python train.py --d_model=192 --experts_per_token=3 --router_score="softmax" --routed_scale=1.73 --balance_bias=false --norm="rmsnorm" --norm_eps=1e-06 --optimizer="adamw" --lr=0.00208 --beta1=0.95 --beta2=0.99 --batch_tokens=65536
Below are experts of layer 5 (counted from 0) of a mixture-of-experts language model. Rows are named router (the router's row for the expert) and show model dimensions 0-191. Each number is 128 + 24 x the weight over its row's rms, rounded and kept within 0 to 255. Numbers have three digits each.
After each expert's rows: "raises" lists some tokens whose logits its average output raises strongly, later layers aside. This comes from a sample of Wikipedia text that the model never trained on.

# expert 64
router:145088133135134135135144159130154121105162112135100117175133146141107111148140118116129111124093133132105180130143155105140137107085179112131143122067106129105180097085169138146111143124136163117141127112124120154096133140149134108159158137142121115111170121168140128120154109122146137102147156049110127163103155110165131111142134104120138168077087117109139075124119150130142188122134167148129136147133150159166109103137125082108166143118145130150147136146153120101135104156136141157148124102070111131137127139117131113130143123120071153113113119093105083156114151132181111130
raises: "ix", "vis", "ad", "ount"

# expert 73
router:128141122111120195136137126141135110119138124114140138111143144103163101177101170128119122138129133096134124123128114127110122162123123137106131135138143150117165175142147121119121091137116165116087142099122109140126147139176136115096140104110151087130094146116096131148111117112152195142180119160126098144125132122148145095142113097118092127134187126131136153153116127121156128137109129122102143117133146174114118082144155129080131186177119093148146134101065080122126123133143113132093090085105134125145097141083147116119113147107128148115133122192128098115051162139124100137
raises: " Direct", "leg", " Special", " case"

# expert 70
router:148158095135175139142099117175109101140111158138122146161120135125105139110123159120150158135133118064123144126121124129113111153109114120135146121134128095138076150107121136165086151111137105137182126114115146184140155117059111115127124126162131147116097171118116099124117101140134107123135122141140152091145113107121125116101114087114157116125149069150141094125140115119121130111126167126116174113134118131106135138121147168134150114132179160129131110136147186112107166153089139124110179123122106125127134131122162192105134137070147116086135163127144165134165100157140152186
raises: " IV", " II", " Jr.", " III"

# expert 79
router:143135137108126146122081111129098104154159116118087106102130116100079110166130153101115125115158145110164127122150180149089137132131106137156145148141134122124095153102122136100112108119141156162125120186131136131167122164098157113147147112115117135115091113158106095142122161126153110118083128141140159123130161151137151161072116126163129127170178162114150137152144148077147097109131076139123135164163129121170186141102128102146115151142110116093120170087103135102131116148160126130123159139127093112138101129123175159104105097152151090077117089127147138130130151116138133141
raises: " The company", " It also", " It is", " The", " The first", " Meanwhile"

# expert 59
router:113133160136097104150138150096100143105104116164173189089126099126151165106150085132127125168129140111117093143128124124166138130120134101143191135108125184081118168092101154117140099132101156122111112167137130137131116092130125116105107158113152114135141158141124122151101135145119113158092128119121159134119110117088094099130112138114122126127152130102094134125129138143120125117095100113102153117153149144161152158148115090173096133148075159084158158144108116147120126135108122069102141098133126124129105102128114096123160133157181139155154140131101167106170136143088180129
raises: "'s", "'s ", "’s"

# expert 67
router:117116113138118117124132120066132118163109148110146151133141118163099102120114145155172183133105076161164149150149132079152138148155136106176170099139143156136124150138122108119133172137103160145131120092157133101096113086121119149119095149118163148109119137135168073122093092119126098159110130126129139152130145115095129082130110150163115149082104153149131110119097103137114119138156121185111146150145099110123106165151159157120109109142132141143111102116103148157133141135106122119134157129163167150111124132169155116079149106140159168139163138142106105111145147123087134078
raises: "ada", "ed", "ette", "ed with a", "ed ", "ed in "

# expert 62
router:144117102119127151109118099109154110167140118101174147100105095157134171129116101133096094100107134144163131097109116089132088141131138132091124147120110164148141115135151100147094156119130131110128134121158088105066153112136159150117143095178181142077101099119097154119127140134140129068133106114118121128106169159142163148120144142155120141120118150097129104168131109125096111097152176133135120103125120121166173151129127113188108149076131112111120069145115101148146134132151117135142101136130118133084143159149153137175114099112091123107096123134159129119118099126163111112
raises: "ar.", "ert", ".", "lem"

# expert 25
router:100129135133101120114148142114091197109144112094141140121101107108110136140133170133144133141113128112107093080124130144144153113130115138097108111132114101106129095145133135153112137089135137126206122150117148087157151123135132137101153148137132121111121110131161097109120103079085115105148127125159141088139123097145169113115123119146174094121159093120165179079138152152113142122127175140192171154125115137131164079080109164123098133172099140106145113103146154120115113127144117162140178133116146125152122160143153124101138146144130097136095085118130144101140104084140135140
raises: "-like", "C", "ests", "D"

# expert 68
router:089134128116113150139149097107080137101150101084120168132085119096127109095134149133106116148114133069125094137135154139099188091138162145084123111146119114081121114137122108146121108101108131158135131109123124106172149127113121107101133136141115131106129144111096117141185081129118089118110133154162101106135084103140159125129118141116150094108147116096149120112130163083148109081109176142165144171141153124129157104091095147160143118140113135127140128126153108082136100104102112136118141095131115121113126147138139128109138175138142112113145095138161128086141066123173182113
raises: "' ", "'", "ental", "'s", "rog", "’"

# expert 1
router:178140110143153151115122114132150143171153132142109128127102131132120107153164096130108094154138091133162104135098064101124132144104140088151114141094116107172085126145139136121133107113103137120101089111144100113135158121111149130161124139120104115131173112126105093161158161142121167145064104157135115169133080127110100155112168144132091116107173120094105133116121122167119127151114160124142117121149114109115115122131156138076106094117144139123145142119147118121105163060124119106095088137127138125145118171125138137154088167105088099175152106142149092176119145134121133109
raises: " serve", " create", " reduce", " receive", " stop", " see"

# expert 75
router:097135134158139143131111154106153133070155156134132160098112135182176097082123157137176106117137141132114148090132164119128132139125069173097106121146104093114117130166113100113132138120084201146135134114156153139133103107120124136100128129115137139139091084111162133127132098133067100113141104125103121128140131118133150155082117118114109154137155134117121137133130139120138129099137179127142144147125113118115145125154138164135148121103113100101132104171106134104189150125142146067074121118119123119099131170134140122124095089104164121085110094142110149117100096131163156125
raises: "han", " Johnson", "'"

# expert 16
router:087133159160107145108136117093158159159144120096154163131129121149112102128151129121121095110153121101114140077101123134147116137120117158099120118105163132084129094116138111107118127068151137128159117139154117091133181129107155163147150142145127129128127048159152122107129123121092107125126114115134134161107111157130184122150103152129130141148111163148136123123134131103116117146142128150148177085118131148126144150122116125109094142119042147123131105118104087113123099147188127098110094126123100117138104163147143107143116129091107151113096163147172131117088143171184122124
raises: "anc", "itan", "onnie", "art", "MG", "attle"